config.toml
num_hidden_layers = 8
hidden_size = 160
n_experts = 24
experts_per_token = 4
d_expert = 64
d_shared_expert = 0
hidden_act = "swiglu"
moe_layers = [0, 2, 4, 6]
router_score = "softmax"
normalize_top_k = true
routed_scale = 2.5
balance_loss = 0.00686
balance_bias = false
init_std_router = 0.00798
lr_router = 0.00129
vocab_size = 4096
norm = "rmsnorm"
norm_eps = 1e-06
tie_word_embeddings = "early"
optimizer = "soap_variant"
learning_rate = 0.00416
beta1 = 0.95
beta2 = 0.99
max_grad_norm = 2.0
batch_tokens = [16384, 32768, 65536]
max_seq_len = 512
train_tokens = 237500000
max_steps = 7615
dataset = "wikipedia_en"
Below are experts of layer 4 (counted from 0) of a mixture-of-experts language model. Rows are named router (the router's row for the expert), gate (a neuron's input weights, with its number), up (a neuron's input weights, with its number) and show model dimensions 0-159. Each number is 128 + 24 x the weight over its row's rms, rounded and kept within 0 to 255. Numbers have three digits each.
Before each expert's rows: "comes after" lists some tokens at least twice as common just before its tokens as in all text; "mostly gets" lists some tokens that are sent to it at least half of the time. This comes from a sample of Wikipedia text that the model never trained on. Tokens count by the router's weight.

# expert 19
comes after: "\n\n", "\n", " (", "===", " \"", "=="
mostly gets: " M", " P", " f", " S", " B", " F"
router:151104123172114135082133137114140121146134132095186139136152153158114132097135132157137111123119149097108151138097148090114133152152194094105168066101116135127130098136132167091117155108140157113145113098133133067149148113098120115168115122125127112097151087128115147122137138143142117174111103117145122098122120123114170122156116112109140165095118131134141127165129122124113132136129110059106107149131096123125160069110097133116101144103057133113167167114119122117105121131128111
gate14:126138146107098140127126148131165085096131146117158131131110141129142129116167145134082169130146148150134126133132100138115136138127136113147117151125102126134098111126125099135116136148144129105174122113144163122103181138131142131103115137079151105120110140145096152153175112116186102120161226113143152141103091104130141127152199096168158107153148111107125136117123089086130106127160100136114119127133117150154172128132133132146111105133155118132129093161126121154125093115145206
up14:101153161139063128110142155151159114112140147119166149125101138103114113102132141109086151113153113131119116082118106133120164148118125085140113168122106133130119133087142129139137105166159099133141114092142171136133122133136179146134094146107133119103148107113095089129165089149186162132140194122146129056110105136128153162148168069136120129134146161134154110133081131122139114119131088118114120095144130117169144120101133130133125109135129109129152118146139144143128107136139194
gate15:177106126166124126123124081172138176117111142081154154173154103152108132163117113117149162153120107151101103137126173110143110137141161090100153121092094125152147067128130139113091105118126110113122100141086143095124128140106140130144089096123128147140140124138082152121142148157103181128110132098123132151119143134137115119086148175124145135097127123125111140131100149114113101110204123085140103142107137134159168126142110144131078145163148090118139153105116122165116112115129129
up15:100196127108132119140141137083121076131139124194106107108082142094177150099154156140120080108144141116162136111116114150118113147116101130127155134188142101148111146129121118141143175160156153117150172131176159136118090119118096126120161159144155127102105115120169107118118109123146093128133107136108138101165112141118134114136112073122131103166137136151122113099135089123142131134075136136115149104148120107111053111143147097144127166130121145134103122123116120110138125142123159
gate16:142099111093121164122110146116164137132117128111172136142114108151160116113082151158095141115148160198124168084084125143082101153136128095123122163186133157102115083126123103103107112134138131118176133131111097122078155104106151101124109120081149103113133132140144160143139157100116073130169177150109117145135131137145124107137165135109150126149143107121125121090160139095127113155139117118107107153125149141122109117109143115188131092074121160113125123135112122112131148115128147
up16:135119121120086147141136154117173135137127127123154117152114160184210118117075151141088139131129128147106143097116080111079135136127118140124116128163112153110156124145111142130161115176121101104149120080082140100110146100124158142106138106090124108107154138136097148146150142118112127124142157107116140141157135142124144110185192139143155110136143062090154108096147135102125121124152098127127127140134158147142143131122124142190136102083132158142119126112153101124152117109111160
gate17:104114172154101111101161139077155128135126139132095133121123110123152110152145117137104125084102166123116156102110152122102128165124154117153163141098171122120135092141139147122136108154130091135117095119105108124122113095125131127117116120131125119061146090113114153119139141135171124128114137162110170074090111159151151141132100113113091102112159159124181097124108120152154103129129118116133105143134127091133157104076144162085122097185080150174102129143157085115126103108128121
up17:108092098088130155159108140168075140118137121138132090116139161167069083138123121139134143148141079123133079139145082109145110098141131157111129107135084098153131131119126100115093116141125131127147149128088142168150171112126130149117111104159150123159157130123102112131114127155077132117115108115138125198116138121104118126140150129137149108121142134112087129150090139109119154114130159153170135120125134166162090164168151122118145120123183118106136124154117166140154158173091111
gate18:141153141105149118110135141161110113142106116164126141142080105108118089150142101160163096145136140110131095126113136074087157137171089150122151099115146144117099132115117136127103124158154151157108125127141133126125118142132125164172077121142093188098151132124138083115127090086126114107132087126125136134175127106123160107091115144122116161131102163149140142159142131121120116120127127152125149136094096200119133144122118176137107137089084108150125144156062120160158144146108130
up18:099106108136118111127118120101145121123102127107093166158143152090122139108155141129140180126132153114133143146161098142140096121098171105156143139135131122157091138142135140147175146088115092122143132155128149128096099085127107068071142140105128064171116157110128143141119161161123155095131158142084132147084134161140097139154093139119129121106170107109141131137105096159142121121127117093129113159136147107149143119115148133119155138170113147101115107111173150091155102108177155
gate19:144106143161112116151134130130201133130142135112127119098163106153147169164106133133124171099148134169126137109110157103110154120131108147134098144137167138132132132148141129148182174093141107175117117109129113140121085147127141133141151132152136178159109158130148118145144122106123134127123135122150105102126146136127131125132098109128134131125133165117115195105204121172153162137116101129080091170147151080152153106107102125063122137185114126127118103114144114125106140151134108
up19:091154144102119113118145150149108127169075106123087137138101113104110119155142107092162160140160117087150083141170093144161117107112135112156117141098122087129117160089124134140108123157141091085145137168133149113160098100175114122111140166144106087131154122111143144164099161127156137127160164113113149124112135099137114166123108084139132161108138146081095130193118095142154124110149124146145143119103119118128146142123145119102115154109154103104098085130141155145151094110118137
gate20:079166125151126112102112100105144126140131136133122133130119155128123114084132134132099129118128088107159139140122093113128164108110123153123099112137117148121081161106170192127133135100149102100102116140118092127127107138104148081167128149138110134134107112170123126125127148144142135142116143076103110063120204141140157113109190093130118132130139164122091124158078111107131172116145116133096135134159127164118151084170121123123135158145147159097120120101119086156148120156140149
up20:134085133084136147124136134129110113130134143102120094124117118127153113139133145146153107091127155151094143116127109124124107160107117093120101136156148127121143121141099050121121119121114131174131129113144121136151136132113141179100086153101122129096113111076139115113140163115112102097144096135139143140154122143117088173180091140130087058148098093146146123095176112123127107136122136115147118119130107085156127168101145116129112098146134081142155148197114162100097145165122138
gate21:145156100137106117134145108139137098172124120104146147132136149157154154136118130129127088100109131119097140128117155124080145125166125144129133104134167169134127108112117140132121132105112114103114132109105122085082136136087137153125096072148090165112117134137145132118146121119127117163153106128124115132148166103193167120099153165151168106146135087180102114107123171151126096097106109155121168144139179136099108100148098125082099142136091165087126117094122152143136114108179107
up21:138119159124154142116117123148127155111159137178136140113168100106115121146120127152146114156127133178123136096104124129138099148139108153132137137162082110122200164128180100132138114114131088132146112111122135148165099123128132123123153126122161144138108141129146085122101121108124169127115133133138077118121112138103145122096091137125111094123121110099177120103194121105113175122132129128089080120137125118156109128109141132162125139143135125122138171191095109123080136155136211
gate22:108124129118080123126134128122107103137097095130145159155173110165089080130134120151130130117167123114091144111133096101174096149133148130142134087165145101134100127145090199115132153137140131100117136160165128130127139127107138114107137147128118138083135110128126133128092125154144121121137100151130106153112109145083109132098135153077110158113131173150104143090126107106131134131175111126166139110138112102145105092149145120119163137146091085168125086181114187139109095150122158
up22:113090133135112141128125140120106125103148119123174137124159105145098090092115142185120120130163156130085118099110150060129141152155171127130119105152158150130113080121109168113137131154141167172112140109144137117149168131116154121109106125134115142073105086121098113113126125143149119135104106125200106111110121159089149094145171143101105140136153164142179115118125123134101109145149128111163121138133108112140155101124122147120128114117079089166155129161090151127131104163103120
gate23:111132123115125130140139139131144123135143118169151089132097118147163140105114113090129091144110138131116130103092098141118137167105147187122128139139093118125138096124189116115139138078123172119080115096125097107079179150095147064151092139111099108147135113145130125147143106134142138113103120143101127108111135167133158126106146146096135116148109135164111116148168154088114091131084113133111120164103111189120105132096112102121113129155071081150147130108122116129118136172139135
up23:148121144114110126133127110136141119139123131112114162124131156131106097150131134143115165131123084131126152156166162094128163116145101117119088115110161100119132175143066123146119127172146096099177129134129188141177097108135097213097158127132150148123102149122126117119129118118092091120143112080126117142128125097119127140154143099173130113117125124110127115126106103151133137115175124135121125112159144072117156126160111095137134119119179175096095109166129134140118111084145157
gate24:144140148106147122071147122080107132114130130112137120147113089094127130113154169168172114135137157146151129143134134132116168139139126141137149136142093099096129100096133115102097078128110142170149116145115100122091109176131115131144081175176112103106141119110105132103145129104105115101164080110152118114153127096120127133104122124081115123112110145109180091190106134102113081110138127080077081130110122115143159124119112118136151138126128130141132152163108119108136107171153133
up24:108134132129135116078120151098111120113135135105147114123141086112124110109176165157165132125153164139165136129120129122116169139143130088110148136147127120098155088087122131113086093138107134199118095129119109173099133122147121149159066146174106154107146089121096098103170103126153128133127121120176113096127116080118139123097124140095118113100149137103182109154101119117123084134131118102141116114111128129139153124098130133086144151120131147145134120177085117129142117179133160
gate25:133146108124156126155116122133134150121122155147112164163171140148099147161090138097104132151104134098159099114112097132137154154139154153141111102139094072144142124158164125140120155114139128146125136086129132139144114165125140157114142129163137127139134124100126169107133117167133117091124114125154128105090151138136136173145114100145112112083138159143173105141034126189104102107166111114129076126094135112132156132103105157137145143142134161145126136111139104109112177106083093
up25:121133095091105117133148122098115095145131115102167119103117082103148132119165114110103109098129163143113131150129158158123139162126100187106143148139138125125132123114102125123128105107145120153122132134149114128138114119129139118130177113126145113141125117146130079148126115187232162139148162146131150138188150140102105108098114167096146127147106115138110146122169119090154151126113101107109133125166129121187148105098157090142133138176099118115138104121102119115175112153131154
gate26:108135140177115134109118108157164133141120130156122123129149144129159202133104125132149134123127097121126162152129109166173117093100125104128101159105137124169122111097116108108122137126121099074147136119132117119173113120129110125122159145156153141130150157111172165134135194093102119153156133149149144165131179090143144117136128090136141139090130122120100096105150113108137164138156131094134116167135121109085119105101123117138168132107133134155125197105109147105115153143137059
up26:148089127148123136133122115137087145138128108134103090124171147163184168152144137140117147161145072150115171090116137141174154122134116098154099113119151168119113120113132137159113142132185096124161166140128132125109158144142123149138099069150128140163120123095130146138127146105101123125131122087140145140161150112161112083108167119095100151109142126131163139119147115125136162141176136101171118129112126127091100125103166119147181125063134105160145128122129136137124167100143113
gate27:151149117135168120159106128137107159133109126109098161136122151127143082133121140132156147116139148102141154125146124127059167082132141177132163139109124177134092143135125155138108147106121067152139128174148145130137110121133091103096165145142127082127123169159136134124134120150155103112140120099154123133138112133105130127155104124128153196102133128093102151082144110125122178163106105099127139140118139149112157123139102137169079109181126151103163092112130141151130121087108104
up27:137083119091141136119086107128134123145156130181148132090114116095109178084100131106165096153099098145111108094117128160146124140158131119111141146169135141107143139127118101103107124101132147140133143130113104113096137146134096144139126133095160126136096109111155104100120115122091118125135128113080131099114174136095100165071144120106096159140103075138143118145135162093125197174118146121130158130147163121127126124168138143152106114108131175130135112111108123075116096130152170
gate28:090123134097113117150142151115154152148129132064141097131164147179126095108096116101080109134110136077127135122124101137097140121171143167143084121138103122125120132128116106145113098091132136173087146116100139122121100090111172103137123144121115108099093095111150127166128093098122115110155135120140113106134105151108168113140138087101138099136107110111177140111131144115135164136124104121144162196121197141087132163122124119147141118125125138100173111112100134128128141131084126
up28:079124133137129141141139151142128132132133130114169115095173155182083133117088140099098100131120101099138140139101117160120139143154129153123087117123127124106152132111083114146084093099122157165087172154123133112142125132128157111191092099125153121134126100108109134154126107137129150136158145142141100084099135113122137075123180107109119136140115095113130122116157123082110162163145130106139105143102136132136072137145139048127143123129137117106154098124089141147107121159103152
gate29:148156120193127120146142125127106122135110111083126134145132159164152127148144134148146129118126169071119106164143092123115156126126132078156137088092111122163108134098137133129179134098103089082113136128124126119100109124108103131144089117117080138125177140086107140134148134134123127097119124141128130102084145115201124121119134147128132137096103137139116135123059152117131096120165122096137128155092121165091153137136092147098174114106122098109120134130138194138129144103124111
up29:130139143190123119163138134122125117141121110069143156135118152172115095120133128158163120133135162065129139129140105104095160122152129082129133104111100126129095144076145120139166109091101127091096114157109135111106087122102100137141069123097106131103168142096124133144145126153143130114122156135129116107102175136155128095117125175116118156111108127158122133137077153116136079125146137092130148143092148143130171130143128155099130134111140106077118102151132185147125106104103147
gate30:170087126123134124104116139096113153100091131154119110192142157161121126184121126101119139178131130136129161120113141117117155103134135098141096099121145183126142151153141134125088166152132129078141096108140134102132139138126101162190099120095150119128100131129139148136090115128082154167172153129124158139120117109111125110161149130118138119107108126099142128114171123140117145121177119080075105133100100103138138098160115129193121110162123140124137124106141121129082098123152134
up30:147085138116119115071108106143116122109081125151081153150107142131126077133131120093178134175123147105121115122138123121113124097175126124119133082134117184219138121175130186117129171112111120155117090097133146123117135109114107127138128136101132076134129150136197125102112122140125150144127121149136143146144149127112147146136099138074115143119113149129162140113156100104138128128166133102122111149132082136159134136160135115100154143138111159099134103100115147132113092136127144
gate31:132133093153128134150126130172131194134132129114121150139116150170140122137177088096159162138112134119143149155122110155076155107152143125131121134087124140164157172175098151145111141149123150090137134135087107103107171136102138101171121103148107137149148135173113114146153110115135106111137135126130112126145111116117110146133198114136149153124112126138102152166146118127098085120149141113101165190089129137133156136124123152122089161135117089160099161114146138168112108090119120
up31:105123099153124138159114114161114182122138139119126146150134133146137147160151102044165148127075146126123156152109131182096130110149154116126147144079121149163176182157059134127109144136147140095131150119099091097089148130114119132192115083117117138110133123148119126113146118131129142125133142119127134111168093100133110135111158091140138150154119105147138128149143116149114107116148166091106152153114123125111123133124116136118097161123110098170106175113130149132090133087132141
gate32:125122136137095132107126109153151105119117118114134159156117163121141108099142148118166131145106127090101122165141106125128148123123150125125127091067084106179117156169132172116118156212125149131137139101122150082142162131086105115148158133124125120124147139133104109126141127122208148111120141167146150129116135172115151150161111125158133154129147115109172117189135093162149103145160158086146118125122100124134175130122128145143102107161117121125104102127098123097141092107136133
up32:143150142111146133130127125080114133128110132137093095128122086098099145154166089112124147133149126174151098084128135113150139118130108157117096114164160126078106160090109084159107148083159109150137112149145084180128106144173149119110095165117136148137112115120157127143115133124103083175142136136111123121107110147136124151097126114132098105145122152155092152106136175115109163112109097154116163176150143142153133159156120133120157147118169118119133131124174118155128146177095153
gate33:125097156165135138140126110149135117148133122113129126136108152095104154098132137063141147193159121133138097116138172116132120122155135150109150088136106115078118158141130155126120135167113129135097142158131125134129125070097148094118120121125122142102124140111152057117138149130163122152150107139105118155073090133058133130145104121125087156149161118119119124138159126128109131149138120119152166173150128105062172121140142126131081142129151135112122175161152120119170120117119150
up33:141096160131163132095149145131193095128136133087112118150151118109117122131138152113143158153187125157142089167134165125124126125168124135099118110124123141142112152158098140132131153102139126172113139127165149134119103092143141076096125125152058136151122168140160137135145172115121142159103094112165105150132060134103125151179115160141123133131119145119106138117153107118130159129121078117157121159106107143109142145116100087172123151151142132126139156135109123154173119160117154